Below are experts of layer 7 (counted from 0) of a mixture-of-experts language model. Rows are named router (the router's row for the expert), up (a neuron's input weights, with its number) and show model dimensions 192-255. Each number is 128 + 24 x the weight over its row's rms, rounded and kept within 0 to 255. Numbers have three digits each.
After each expert's rows: a language model's description of what the expert responds to; "comes after" lists some tokens at least twice as common just before its tokens as in all text. This comes from a sample of Wikipedia text that the model never trained on. Tokens count by the router's weight.

# expert 29
router:129105148130080130133138118144135139113142147077132119121153122124144116122122114095134120075097146125112159108109127110120165138117159153122097114141154093139134117156131162139115162152140094
up0:103115163124122109167121141130099066105123139089089155113134133146144151113111122122164114127143136147138138153112120104175165131131112125130146181106135134125119112131149127105145141040123152
up1:151111094165126111132146107084131118121146164131164116163115115134103152148117128150160142129116125116135127095100097158110152108092118132108104159093121078151146094155147133113136101173119130
up2:118100123134155105123156161127118143136165123128134125077078136101146136108102158130128135119118122141112127139113128128121124122096093159133158143157155102137133132094150108156152143123119133
up3:140128105120116108146072187123138160148142150105139107125112119098130151108139097148132118152101081076117155133128125142131118175095138120055137134166145084102113116125093145132152119103115100
up4:069124123128126188104135119103148112125154101070154113138127144103110113144144138121126099151119120174097180156151103149079107127111139122167153137119157081103176136154093124157134084162134096
up5:141062144138130144103168076145152100097150094093141114149107148093124104104146152104110108111095119124164145062109129153150104132158108150129154124114114130096119155140125087138134078142149135
up6:136149137149146156155126110121126121107158130201132156121108119094177117153118145090135110103137082102095153136112125117091129142142169145171126114124135118124131142112153177117116133149148137
up7:080127145100168136125102121143132165082095126132098122096146165137087113114108083143080104125140170132126141127128146159126103126110118124130123140133122118151101147133117126099124141146145102
up8:099100148163137134132125069125098121115119117109117085079161076130117132107114101101156139135133137151136103108144140081122141123115146095141170121100114095137141139129139140160138152102084140
up9:111134152159159109157108117110125189143140138139128147161116167144088119129124128109091152126109178130143099118110130141086137136167119120164109133144113142147122135137123146124120159139099194
up10:115119150120141099120144127085128125161099143155102166083148119105144137111129138118109117140120115113140163161136143114151125129147126107131141139132140125054194116139138146127102129108103157
up11:144100102138146134143110126078131126093145137145097125118139109136091109117139150130147138133151075119113108124150147148104148110097135101145122117122084091108104137120101147125105135101117063
up12:082118121093138097093121154116130124145143122102143116109107138118125098147145138143108127137137106117113102120101087167152141154084131130124131137115151154127114129142142120103173104116189172
up13:097118154148121130184114093101137103087151111128121116148051094182162118154151152092119118131103129137133128160171142098168133148137161139114086123114155110119106167122112167144096134131123095
Description: Capitalized name onsets. Capitalized opening pieces of proper names, often foreign, after commas, pipes or colons, e.g. Le, El, Fer-dinand, Mu-ghal, plus hyphens in codes.
comes after: ",", "-", " of", ":", " the", " and"

# expert 3
router:138103121104172102134084132110102099131135139118124194125171071129136126148097123094107131095107105117129132139119150161114146132134139127123094084104126093118113157122114151100137130130121119
up0:144117113149098145129116144153129129147081125128143114126110132118124167087112110141133077113095111150121101117170155120065132164103135089116148135161118127124141165122089163109146127118107152
up1:161111136148134166082109097093151125168135163154101143118175138081142148111135154126107146117156139099170091146119160153078134173063122140106153155125110115086101131144113159124127092115115124
up2:088100150128121144175120134116120146102157119161142142122123151089124118108118146149148163053149159142152159114130131135112131140147118096136130173091127153133167138131112163146091097127103165
up3:121177114125187129141127126165150142127109134107112121138179116128118086149116119124121143100097100088147079136113100116131152097124127148147138155100100143088120150151175101126116120139137108
up4:101131186143123120114155126159109115165141114104125110115102129126088126090160171100109122172117101116113118122102125112138136119134105148122108146150119126134147097140118158102155128140132145
up5:107115110100121125124136130119097096109128155137088091144147104101162187106125174140129142177120143160084121136135156160150135075107098143137106135135151122110078131125144169151144112075110113
up6:136096120166132167159119165123121109128112123160128092134111129159102130140119130111077129122129131136156102080119118156115114132138093090149166125067095129144102110127174103123117100107111077
up7:092174101186141146149153154128137107119117124125174090113115123143094143119122117103152127123121129131107145121102091138134105149134086127120146154101100123133139149152117158140116100090128152
up8:115127118148125117175134117160126124114152124122153131154116148125146129131170133106144152123132156125152168168134164143110095139113132150164095098106131174144160105129082093133167107101086135
up9:129122142119173103098161147119159143139135106121118107168122120160125128068091103139150116096102105100171112135155145150131097112134112112156116099148134152117159116153160116052138140138113084
up10:139128109092090153143126155133136135120133093141097132156178190080114114145118115094129175119106102092134134125102133168153139118150113060110108109157124120155145138141079127093092105112129130
up11:123119118119125167102149091145113143093154114091158146111121108147119142083146111150175156150163160123139116096147117128068134101101110131136096119162096172087148153121146132096091176148099103
up12:121108142150134101101127137125161109117141114138166170056115115144094104148133136102130162097153100129145129110116128164121145141114142103117135139092143099125143151074134093103138092181173110
up13:112097133110100131136118158162165139125107145127122126147123131126101128125111125126078111118128116155165113101088092116109092150134087126111139135121140101083086117112153150188142100138140117
Description: List bullets and articles. Line-initial hyphen bullets and table pipes starting rows, plus the articles a and an and colons in infobox lists.
comes after: "\n", " |\n", ")\n", ".\n\n", " is", ".\n"

# expert 11
router:145101149130118102081128139127145096122164151151136117127148110120113097083104132092124109100114160119127123132120114120138114093131146126139127118159134119102097139107153129061118110113201146
up0:081131120158159120116161122105112140151127136136145064090157117155133165161119130099084128135155100135131122141134104118084145139167103112126131098102117111123140110126087141146157138112129150
up1:148098156138129143115104080122092122154143095136101070142146111089110140148135132104128163140109112153122123148151144119153133085122166124126132101147095131126153158118175130141107122116104129
up2:128097156135128102099100133097106124116109179151099141174142177144124096107135116112113159183141146143148123104077110091146107093100166157144107155127117133155114161182147141136093150091149132
up3:093135150124134133126125138105153110167145131117131088159121118119132138098173135118097127136123113104116160085107163133147139123147133145143116166141133136110168159160135132185120147105137097
up4:112123150126161164159124131149117114125115146127122167163162173153120110078134098111123161109159135146131125148098151116118143178162144098084093100088156118154134148144095121132142109106167155
up5:161131114118156170151164131142131135117137073058118134113090131112122135112143125137132126165157107126093173115136108178088148171069121104066108141135081116115158143129098141126112146125152122
up6:112081127130145096150156161106118132114132092138136155121134121141119151135143097112134120105146081108116117147176116175141140144140133109134144118122127092156087129117152122107136142119136120
up7:117150174151111160132132137113111147141087112136106095174147110106133166158177081157122081076086131110119137133126168159152128130112092151125133165143140120153141126133165147143112117110122119
up8:141086098118109107099150145109124148119177155160139095126083137121108144134103172108084121128149142162123082150127076144102092133172084146122081135133170119138134155126117155112116080128089133
up9:115104159135104144155103139146127138157090128111124118122103098129118135124127106106133107154125107117144159102143137163174135124107108149121138130136118163114148149133089166147138118101081100
up10:053162156146116146101119133167127124122118154101112104109126058152110147151129148115157194119134143161136126130139109122115109117114121193133112123091175164151129149134167094110148144173123163
up11:156120124131129089117117175134124138133111080151128113087125131115107128113136108148141131162126137123116116093110141155108163111122105131137103126089150164118103138085108114118092168119145125
up12:182122105110115175124147067138096117141135109178105145112148076119121109097137145134053092078153139129154092075121126105164123110104128109138161118171102101105117121114153118146130131123111064
up13:116078149144106137137097110144108136121143135141127129108131179075118142149104143126085129091068100148165136148130085102126066143129136167123160125141166126127178106153129108133118149094118112
Description: Space before numbers. Bare space tokens, mostly before numbers, years or ages after commas, pipes or in, e.g. "Marston, 89", "in 2004", empty table cells.
comes after: " |", "|", ",", ";", " in", ":"

# expert 26
router:175123129119108103099125145135131120115106126130150174110153119125141146124173082119109094117130140129190142129126117155107124108102119160138125118128157135132133146134114131124114119134163094
up12:129160126128080126106147137135143127120156104089156124135147120170175113100146141128116143143192126126101128131125111120149109159155183141088110122140110120115131144176167104117139121100115131
up13:131127134125120123079137157187168112166162131129145102137132144148157112086143113106114132103109123133108110115168115107155093138129165120180109099160099103125105148120079156099117153121099142
up14:111143120119149180141154125126132148072155118187132090148126116136084131092133148131129154167108151117106130125097147074141063174140133118101110146095144133087122136177140104115094105107099135
up15:092150125134125136084107129157126119132149154102155100115121118096164051116093109096156109109083155121072107142122115127144122122140176143140147141155132120108158087109115148107147149093113080
up16:132082125136140143118113084124109118118109122081166128134122112149100161168122149146144166155076145137124091147166154117114090071088112170129126104102130114147136098173132111131114130095130138
up17:183146132096133096126114103119128128088156161149111119155139110195169131092128110131119122107164107135102154150121169103103119108137146131130141110162117101079071167164108125151129132144130092
up18:115100131137147123125125138109139117098148166146132181129130100110119100133123138148166145110137117141125111130142120168138062106155137130121091135142128122129154113085124133162126152127144120
up19:148107152117102130092118125157134149124119154135160080107134117107134153121128118130172136087121118138112138153147099131144140091134137121135096077109122159132157149124127148120099133124127111
up20:091146155101124082173110088131148142119132107115157096079102136152133144145097116114099139120137118170080119146156110124147106153145127136127139113124144110145118164126123146141118141126156138
up21:090158108179147092129112103124113138147133080066087106099139143131151076118164122158102145107114125124134172116156144110100149130113117171195138114085102162120133145118125106151161101143141103
up22:141151107125146105139108146113130139153116140137059141143148120156115167127166128122136112117143141104131146123126147103176137127085119141152181093141115136154112124154147084129188128094101140
up23:101178104156126149132088175134142116116122108152105140124115125160129124095154092093073097169116151102124104097142160122078094145138132079117111117100130117075117094148147107079176151117142171
up24:090122145153118118130143145149121123096141137147131145119145106126120121139100089136077128087097128133154155167062119129089159097128127148128109124139106083122134113133164131089156118136101154
up25:146152169150105116103179144136147110157137158131154112127125110124079098101166123130135186135191129113122129109118106172168119123108144135144093125158075106113160137135143144192164125147136118
Description: Year prefixes and coordinates. First three-digit chunk of years like 199, 201, 188, plus numbers in coordinates, large figures and table counts.
comes after: " ", ".", " (", "–", "′", ":"

# expert 12
router:126148126167133107145125145150167144094149138150163150044179147133153120094131118113103128135130084110144126110152115138130148127115159148137079123093146071106137123172098143125101125162147132
up12:145136139124137145132163124147129141154167132164101126114170090145132138141137161157123123121179154121093130113135123143125143136124133125101095120092171091143138130132105169098163132096105146
up13:117157140091175132108138131084110134171092118142179126110133116122111159160109126104125089118167151113132122135135153114118101125116112139141150099100137110126130125173125150170168097154181085
up14:079121095109102120106136132131082170118108113127120114143126099148126154131178148109103123146160105112132121121076122116144121128132126133125117126175118149094126148126137106147133132111136136
up15:066092151101141126113135146093145113133138120153108108101126110143115098126137109116139128162142140150134121110100125116108160148150150110165119198197114158123143171192110167111101133160141097
up16:138165162142118090114094100113111153128121109136119115110131107127106133141119116101078099120160102132109122125083071113102145105127083088163112118142147146139126130136074147111127145141130113
up17:112136142133142121084147137112144121197105136125119104109110139140109112152203125128150094154149110117114134091100131098147153153139066154100105128121141164096112149122122143165095110140112192
up18:119113153105122151102160159157159128131176168122142157141114123103130143164134175114110128154061128131138144155104110156134114112110088121158130145111127112113153120128118118154117122124115135
up19:142111105136108109185122043138142108138108148141126168156112116110115160133155093114182128105156133071085150101108131093107144112172151096162132157156096149137152098111147128149145084118116165
up20:107133158134116126161133151141140129084095119156078154132176101122125111103134146134123118090075135136158181147176129133148142141087074149132073129118074090157125126135108106130144157089151133
up21:138141149160134140132117123096104109143085086102128133155093136146164133139102135120066124162162132148160112159148114173109113082153127097104142122123116135120121113096120121123101130130105134
up22:114145159140153094143152131122108166168116111133131111140125098113094106157086140116125101127135196103122108113195099130150155105122106121075130135124129124128157158109112076129113078090120148
up23:147097112083146114147115135127145150165105111108104118116148148160116155149099120118084187143141153113149143160097139125132085153154114128118110110127092139130149144108123117165148114165132124
up24:114114125127103120093116129130145177144133156124105084128158142101135118140110124140130129148115131152124152152126113131117163089130143156127142195140132103100137119137123135151121151165145134
up25:113139157130123115155133157082090148106127116125181154144130143124080162132121161145125086155129121141136134095138146141126113134125130140127075127127126131139135172112104156122122183135111133
Description: Table column separators. Pipe separators between cells in wikitable rows of sports, election and music data, plus semicolons and colons.
comes after: ")", "0", "1", " |\n", "2", "3"

# expert 27
router:168090127106118131108082117138141136135149155146140150118105104089132104119149143102118127140089105136137175128148117110139156165134151126171131150102160124142127140147179139122159185101158141
up0:132129111144117125110165116123158139107132088145113119124153096071141123139124094150148115135112130124124066140131135141111157120106104118117169123138099100115119119131145095150127151144160157
up1:132133066065128116098147122119119138131133131122087140129112125133142120124124130108128082112163121139126197131090110102104158119076097144161138135146103187131163129138119144164122146124146169
up2:113105152155159150093110126092144131080106109119124158127148122135172144119159134161158095149169135174140160132103141128135163153106139148136079102159130118103147139147115127148140135103136100
up3:087132139176138138097139088132142127161124128132148154151094156127078138124161093134126107147132152119134109115109154138134162147137113116134138120180134109081105134143122153100129121128115196
up4:150160101114148109104134138165181135126071125121104109140100139113151144128146096120111136120155099120125083120142117146125158155123130067126114127132101109117108111146133092113100151121142116
up5:105091141097129117121148111181112139107167134115121123141123118124161134158102126129083099126139150108086171103129134170125124126158146175113120132156169116139139134090099097108152110111103099
up6:083110121166128145140147136108135140124173155140140129109079133151123140079094110137137149197123083157124102134175122132121108117158128104101126134132164137091158145128066125157145154086109158
up7:148118153150059164154150146128107132115159121144115141126114094114109104148131129118106138128098095124146164127132154148132118174129126152156144153102150155120127128169177151134182158131131128
up8:114086079148176157125151121107124120087125128112119129117104137075108100139113109128128132126111172150149152129149122154120162131114091143113115114124120121114142136168169087150119118149134093
up9:124106179122172108127153085112124174127140098129123125094169109131095148124087095116117132124134116097090109143147182112125106142135158109129145075175096141133136106102118153131145146139140127
up10:135127151085148132150125088160097140134151148167127130159069129134126161095089155110145119140145138096086154146105151141172117137139141100104150116180161135127155115094127134140145145136132129
up11:108135117115107128147131057134148162156148091084150163139116148139097154143162148099129141149114116157113162095120118102098161136115140152106147130107154113127149186117156112135152125129113106
up12:088130091123110150126116119166125140128099130164126102113125178144132137129135142083129131119131173136152115101083162060114123144146086091163103116164105147104101142116112128123143184085106105
up13:130137132121132141146157084115116099113167166154133103130122118108138135114136110123112125133127150140116143150183163099120143150088128121121134087096165144095126130113112113126134146105113099
Description: Word-initial prefixes. First pieces of words such as multi-, sub-, inter-, pre-, re-, and lead bytes of non-Latin or accented characters.
comes after: " the", " and", " of", " a", " an", ":"

# expert 5
router:162134163121115131114125066161130102131147167119171125119129174120175140116158103106112125110093111107120130121123126159165078110119138128143075127095132109089147139122190154098108187093113135
up0:122119133088138109118173123105133098154124134133115170128133162140099141166121120098140108116058125177145118057086162084123132119087092133153141121134106111083091115077128166124113152135134181
up1:136141166153105057116135141124145121122092130105125157130118132141125134157101095100122118116108158143140153118087102136152139149106138166145113130137092125129116168167130144146167146127127099
up2:106127156118135118143125145123149163127123123111076141158061108132116097115114129163077081106123125114079143139158124111156120128120132122124153146126149100123161134136168160152171122125156128
up3:119131060129095100164148148124157122148094125094152122119100134100112129140105138126116124149116092152131090140116118129137076105128084164088116111116149118125141115147161178124135170109166121
up4:117177129135137140114150103087157085133115121116139087133101123111167088129112122135106103118141163138099114123140155111147145115096106109111129112138152113111174090105166148087115162154160129
up5:152073146125165077134109120131141143163105125131148101149134167125175144109106173123111116152120103084105112122083157114109129153113145095114130120120135126149185152125114145143145156123190119
up6:125195130127149129085138145095073138134144166127120110155093135097142106120156137137106115101102146094159140061141110149127144145160110137158112122110124157115106130127154156102143128063087126
up7:137133129098132137144072120146146135141131140140108138125125169094103102085127114119151114141155095121125102123137132115141124149129131151128096145139115142151178145118158158163140155119159089
up8:086141126140122158097104082153145102120139139131148148133116150148144098109113142084115117113140141072107144131149110147104110121141156107110128162092135143098123176136153092154117159125135113
up9:131136134105130154074121134144118115109144108144099099121119106118154155112157112130113171121144089151156105128140106114084132127104134123104099111115114148128123145118102148072128156118151115
up10:120110083104122088112202111111158113145138103111163099129102137096118167109145123083127134154115131066102124139111128124143172146137074136119122140147151136092136158131154119124122107138172176
up11:177168138102101150136162106110121128114113099112105128139148103173125129098137119044159144140115131120112109138138111139116132127135082133137121133120117166120153123158094157109130102114137122
up12:156186132096155144154133122174098106095091093136116125149148113105142124114150128164118115132112118127116177121112138126091097096107125148151110163136119148099160122110112111094096112145153126
up13:088118161141113133111102101139080131127104113100116114112095128084155104128140164171144125139134101158170130091094130144095131069117122134138119100110081137166132126125146116104166117135124121
Description: Singular common nouns. Singular common nouns or their first piece after the, a or a possessive in prose, e.g. process, contract, view, portrait, disease.
comes after: " the", " a", " The", " his", "'s", "The"

# expert 21
router:181137129125101117129079144166120142161140155196116122123186106128150125130123145075119123105104165138115126098123155123091160125133131158154104148129142135104119168150128134110105185129144133
up0:105088142112128118103107120122153112104119143116134129102078100138145172167144129109108160096129151112115149100135115142131117162108145122182151092166119092092123131129167112102119115072142155
up1:119126127147121178090144184122152113140124138124087077116132109158148127156085122111139145116104104111114135144112113136122183122121117130122139123135107143117099117096150103152097117126128102
up2:112155123155103108110110123125155146147167088141156137158096078094129124141133168127148131135138106125146129141122137134112160145150107143113122147117104067134101106161125126099134119145111171
up3:065136118170145093101088107193099090120132164112164086108145152163094078131131147116135168123118159115135118092120156144135147135100138139133143121176099110073109134173125134128118148137085180
up4:131116062113128130099075125151132101146073137140134113111145139155131117154149120153140144108098138142140159131156137134158171162103173155117120087144149140137161096129139171138087095096124093
up5:113156104142148121141096150104101145139120131146148165125159137101125171084173125143088148126137130117150141177128127140105113088146119129146116092136115160139108110164117153093140122159114089
up6:140166111097157095148106161141146162106177117110140108170172128137162129182169170125137138124116144106131144193109125134078147131107133125119156112129125133140132182152132179136111147164131146
up7:132130117100121144180109096103104115089107139139106098148117098124116101100121136120137154143099145149150116165109132139099146136106153138167123126104132144126095143127107137152167099147087125
up8:067123147140143187144131104140148182144141094136091118178146100116123203084099111117137120144082093065132124126102129154125165134117151141137106144091111121099141139147127135132148098082139087
up9:169149094122150156141102140145127142140102135154124163119116121150145126165116148122064198160176095114134086136139098114116145097127110123165134119104163146158139145153132134112193174096152111
up10:142153102094156121122156130097135115147094086130142122110157157118179091123108116114170137142119157147133152141131115102115178195116126145131149081110139155132123122139114131151110121112132125
up11:121152092158107173193119112117103145132101155121147148128165087094150160157114137140120139143098133107092165093129083078137146126097133123128126151131123090113105145133171127093150120125165169
up12:141152149126126128140147148172126110112149121093128080135167147097119110122125139121054169132133162168088174163151142151105156135128165138084116159097149136149173170064144132137099116109157161
up13:113108122141153134125118104136123121127114100111116185100150117097109130137055146170164144142107152132141106156121155172130127091136115133106174180067101130162124097144141133165155156156143099
Description: Ordinals and title words. Ordinals and ranking words like first, second, final, th, Best, usually in sports seasons, awards and league contexts.
comes after: " the", " |", "|", "–", ":", ";"

# expert 0
router:126111161167086075115124149136122109131128142136155123146133096112116145117167106112120129091126120118131108127147085108137162148128132149148138111074132125092133118175160125119130156149145081
up0:178107166140137117138124118111122057110140113122151111148137123141087138127093123128110162117147109129112109145189113126097111101109092128092172083112138100148131176099098151140135104119143127
up1:190142094107125116117178137123117170118134118115065111173134125095150140124124105112159146154154119132156126121124108072177133106118122104120076104136142116069173114159170156143146110149178178
up2:130140168129122167093159106114150103135122093121117124099164154127142091121124136125119139116117159169158123144121103159131139110112129159134122124141137143128106118093154111123113129103129127
up3:144184104138141111145099127132089132142112138114127134087078118125087147094142138192124189145162131122106138138063114168100118137106120090128139134136062126116133139117156146141106098117141122
up4:105134153140089093097093096131146138123164144126111136100146140124133136092142122111149097137111085134076110156115190158126144159145136137144126128172134142121154128095155113139154162128126144
up5:126109158147114169097180114129122124084162157117129152154128114118093101117092159145119127127118121108115106123101108190124138147127150106136146176131103120148109112100136141111166122102156125
up6:125090152109143122108067136185121106112133120166188159142141095123115108128111156107098115119127127107127118120106119127085146152124156093125100053125146123071107120169108142111144130141109109
up7:140094108157167135137148107105116100093154100151147112149128145162081125133150125130121152134121103106112164156107145118105123088137122127081088126095107147145064139131154141110128197099128152
up8:121141111140156128119128149139161121181128111142125117205136130110062123088129108103092140124083111084132125133090137124137143152142137120154132138115143116108129071146116093173131090156140110
up9:112105145050144141131163105113168159146130139129153117123138155079120092121141104108138121118164124126161144097143170099135100150143147133136119075084167112119134131136094145117127151102131147
up10:174123123142155141131138143127111121135119128170112151094126127101095192125086144143114121081150119118153129108164146143156141101151136169107085126119099154181167108120149098148148164128108147
up11:126100147098152129120133129136121192125159097190070116134132114138144112112142168141171097121095155084103115112150105148131115149111093174104128146076134150126143142138111152133107076176082131
up12:143116135096114117103085134120133164144149123145157114102114118119110111143147105095118165101076113107169118146090111143127078107097153106112133122141140122106117090126152123102084118134135111
up13:114144137119106087133157121146131093128114087135135154109136146120126146171146093101110138152152123131126138113115078157110096098096163157127105131104150113124154148129116129121108137150097109
Description: Table cell values. Spaces, dashes, signs and symbols inside numeric tables and scores, such as the +, — or – in 2–6.
comes after: " |", ";", "1", "2", "3", "0"

# expert 22
router:164094159111153129079135126149130114139122134160088155077162155146089103138143123081091125108139170102155124159139139161108123121095149107126105165093132125058121135135156130101143176136128155
up0:096119123135132109152120109144091134161142149153145139143103135118129137126100087117130138124148164155135119114145121128148103157132123142158148151123140151110165124155140117117137145130106154
up1:150173087142153103167101122127139103135070114138110156146079139149142134082171126091078122126098103130149149110094122151143112123137118127137104101107125106094146153094099119117177119116080119
up2:123131137134119113111120137143131141117116148088130172107140112087081149163133157081135113117117126105126111154136095138120128144153115150116122135138131093168117127103100162152146162082133178
up3:080105132112138162161157138070124149153128121100131163108115129152147101124093107167124149122139102169174097129140089096102156118156109112145136101085159122104141099122118140186126169082132127
up4:128085128142166108074117087119132145106172154133130157155122148108133126101155153161114122155160136108168130094154118180101098130120137088126109104160157141113074175116126143104135167152120137
up5:155086110175141167117118118126120097130138167112099134132125182154124159154121152083164101123110144124147139081162124140143130097132094103103155150133110137147085122114133122141143135108129120
up6:153101141083160121149145095152118103107127132131102131126084160125135133151177090129102139109091136126166144125117155119157108123144148106178141138087116129108121154148153128085130134146105161
up7:129146095142105163136154140112115100117099119133098132172121118128140111161159158119105115133101133143140099113088146151154165152144135126151216132109153146098100110104100110121132100109176174
up8:083132087101137133192144094114127099188142134117132136128104102130129124132112129130176093166119114160098133085132130117127175129107112096099105131090129094127133106094116114161100116155150076
up9:133114092108104095141126128102102107135133150146132128145173137152119106091127128120119133149141139105079175147128127122134138179150131119149108123124137114122104118160142127123117155142138120
up10:129075126151141095118138118120145060133146167111146110175145120072122108132113120130139151159131123152115146125115151159109197114133148145095130127110132130186185147143113133106154111120163099
up11:149168151137130154143123118147137089113089097174123121120093150142135119062097176085139121147096152124181157121173123082098155128126095159124141135122145106067104180166142197160094111101136134
up12:091129150126124135104128117121147176163158119089143087071109140145094121114124130115136110133154121172143152128129154155146104084121144137119117123125120130167182138145122124151119122108110159
up13:114148094133136151118150133123150126100178130153164094124138091138146132157109118155170140127110130102130131107117152139103092119120146146123125100132141133094107134184178165100128145132107082
Description: Determiners and possessives. The, his, its, their, this and possessive 's, starting noun phrases after prepositions, e.g. "revealing his", "Ford's contract".
comes after: " of", " in", " to", " for", ".", " on"

# expert 2
router:141128166124137134103106131127089152141138184138110119136135132105149133112119091093080092122105142106124174110116110122126117082082149122166115171124153104093105132174122147126121130147189122
up0:134173121119080155125138143096168153105131116109121143119103132130091120083149125117130104153125156120096140120073136113129176155139158139119144117114135094093168137141147149145127153154114130
up1:157129099104101126094139135113109167145103121139118084098135142085145131127126127112170144125121115154091131143138098125104131086152134142164153136128124141105133096129129119145129113146155090
up2:169133130119123107139153141127125092135144101144154147152090173136140177111134090131137136152101130122177130161119138163088124151112133162115183143163110096172154097145128135106156140143123137
up3:102097119125134124144093107097108139117159115083119106131143143132091118115175131076098121123080157109119114154122132160113135148134095123141113170116104152108108090127108136155134101132103124
up4:143073137084111144142134128133096142090141087096143100121122119099119122120137132116127132128136113140100093146161117130147137163149139128098158114138111108119117155140118149143162113129114107
up5:154118200112153153132125144132129144139106150101140143112120080088163144134120148124132174116110153088124143122153098154080110054165146147094136151143120108105153130109152147156123132134076122
up6:164113099167088141102137143135137107127139147114129147132124114128140073117168126123160123129139152128114175074127164095113123095119120133120131131118082139103115143131154134130084106088146113
up7:099123121128117106073165148126151168126105144146082091131134097107155127137107120100203146150123122098118077109073145096130156145106113105127158136159066130128101120111157154121129124138144144
up8:126142149138088174157159153138112153130128117126100144102102142129108125100120112109148107141100130162137120138114173130119154121157100141106176107130095130119178132112136084095139095101127143
up9:193121119133165149136124119114132121088141167118147102153136127092138116147102086131167119148182106118145167137170119133116106122126116128137164130111124116166145120159132118136171127138111113
up10:136073122110154093125171156178169144086142172114146098154130125122088101144177147154096128138114116134162154102122111151127111178115107107126101138104136150103072132152083160141112106095152141
up11:110138131118151137073135167143123132128177154065162141120136164148088121153114153086090162167136091096136111106098107124144144104112109098138155133169168093167170123107144130159129092137154140
up12:146115112136118123116121137091128074111086136110119154104106103116148097143144091091118167120152116138069121114152113113143107173120102130141139138119125101179142125153153129162137130124178107
up13:099132109148132126123147163121117161139189161138087127142129094153101147154155101101140116148121104119124103132129117145209133120129120094116097119123143135133112129103169090090127165139140144
Description: Lowercase-led word onsets. First letter or short onset of a word split into pieces, often after articles or quotes, e.g. st-aircase, g-ifts, h-ack, P-athirakolap.
comes after: " \"", " (", " the", " a", " and", " of"

# expert 28
router:121116165143146123073099155151095133103094172189104130130119141074137102109154147137109135143122145094163145097112120172116158143126160136130113151129118109089157125131128175113110124103119122
up12:118157139123133107104115104129116126112136132151142107140144142122093174073168129120126134149157142099136105201114123131130094111093135158124146132161076124144145173147145106094133159132112105
up13:096111136144129123114117068133092142139171151115122133137154162111164154119098120118121143113088148123115139084139156113140124126146161145112139153120097105153124161154106123067125153136135133
up14:095107152140140136135110143128145135114123112123083118118116104109098121122086177084159113129164101104100131134169144166080096184149097143133170124078141108138109113126146121132105124117107116
up15:142136058091123145138168070125140126086137141144137124128154107135179077150119088168141119143128133178132119181140122147142098125116097137146146093168122122130105098123154130106179113136153119
up16:125144140116164105153133124179135139127118134136147121124114128129105097152119122102124125146123130140175130122137146123146086158131133112105116121119116123117112101121142143143071147123125172
up17:127097127118113118116157154147114155150122093167161128143125130100161150094090097136159152144127117093146108105111139102072141138149127113118107106114115129128156140173133147185173105142111110
up18:090138128091163107121099139093102126149148168153141132125149116116111112132106176147155142110129122121136127102157148158130137192100136091144174082122186121144105150131113150172116146180129119
up19:124120164103101136090148088118173126132131107085180123179133107146117125132141111146111133112119161131135102095132114088135079123129096123122148149123158111088131134112072138109126140105131150
up20:114119141159114157154152104126127191137123165083127106151154129144102119125138134154138117103142120102088103074097120160161170161109157133105099110134122125133133098097148131090133118088123172
up21:130124138124143118111150148143098171114142105148123122137152163113191079129160117126116169138111132120110141103130175115079104124106159139138136150117075095114170170153109135135156085065083152
up22:141077139167137101127139142144127116113101104135127141110132125109129117140122153103115127139101100142149116131161110147106105164125112137130164124139177093114118113138084122147132126121150126
up23:117123153079091196120131193078172122129128135185156077134128143121148151109140140123129141125109076114137135183154106143117120138121171075131130118118130119130102161137122133132121107146145119
up24:092111142152113124126157096119135150122111115142113142146127085144158162144113149142141115117092089139097104134132176156155137131132135110151141143114130159125154143185115094131125144158131120
up25:178112116158112123123099121135102173135097116117118120100201140177122120122117139116133098125113123116112085129097158117113144123164127115140098147167110135160142132162122116179131145134142134
Description: By and infobox labels. The preposition by after passive verbs ("performed by") and infobox field labels like Scientific classification, Class, Genus, Votes, Coordinates.
comes after: "-", " in", " (", "==", " to", "|"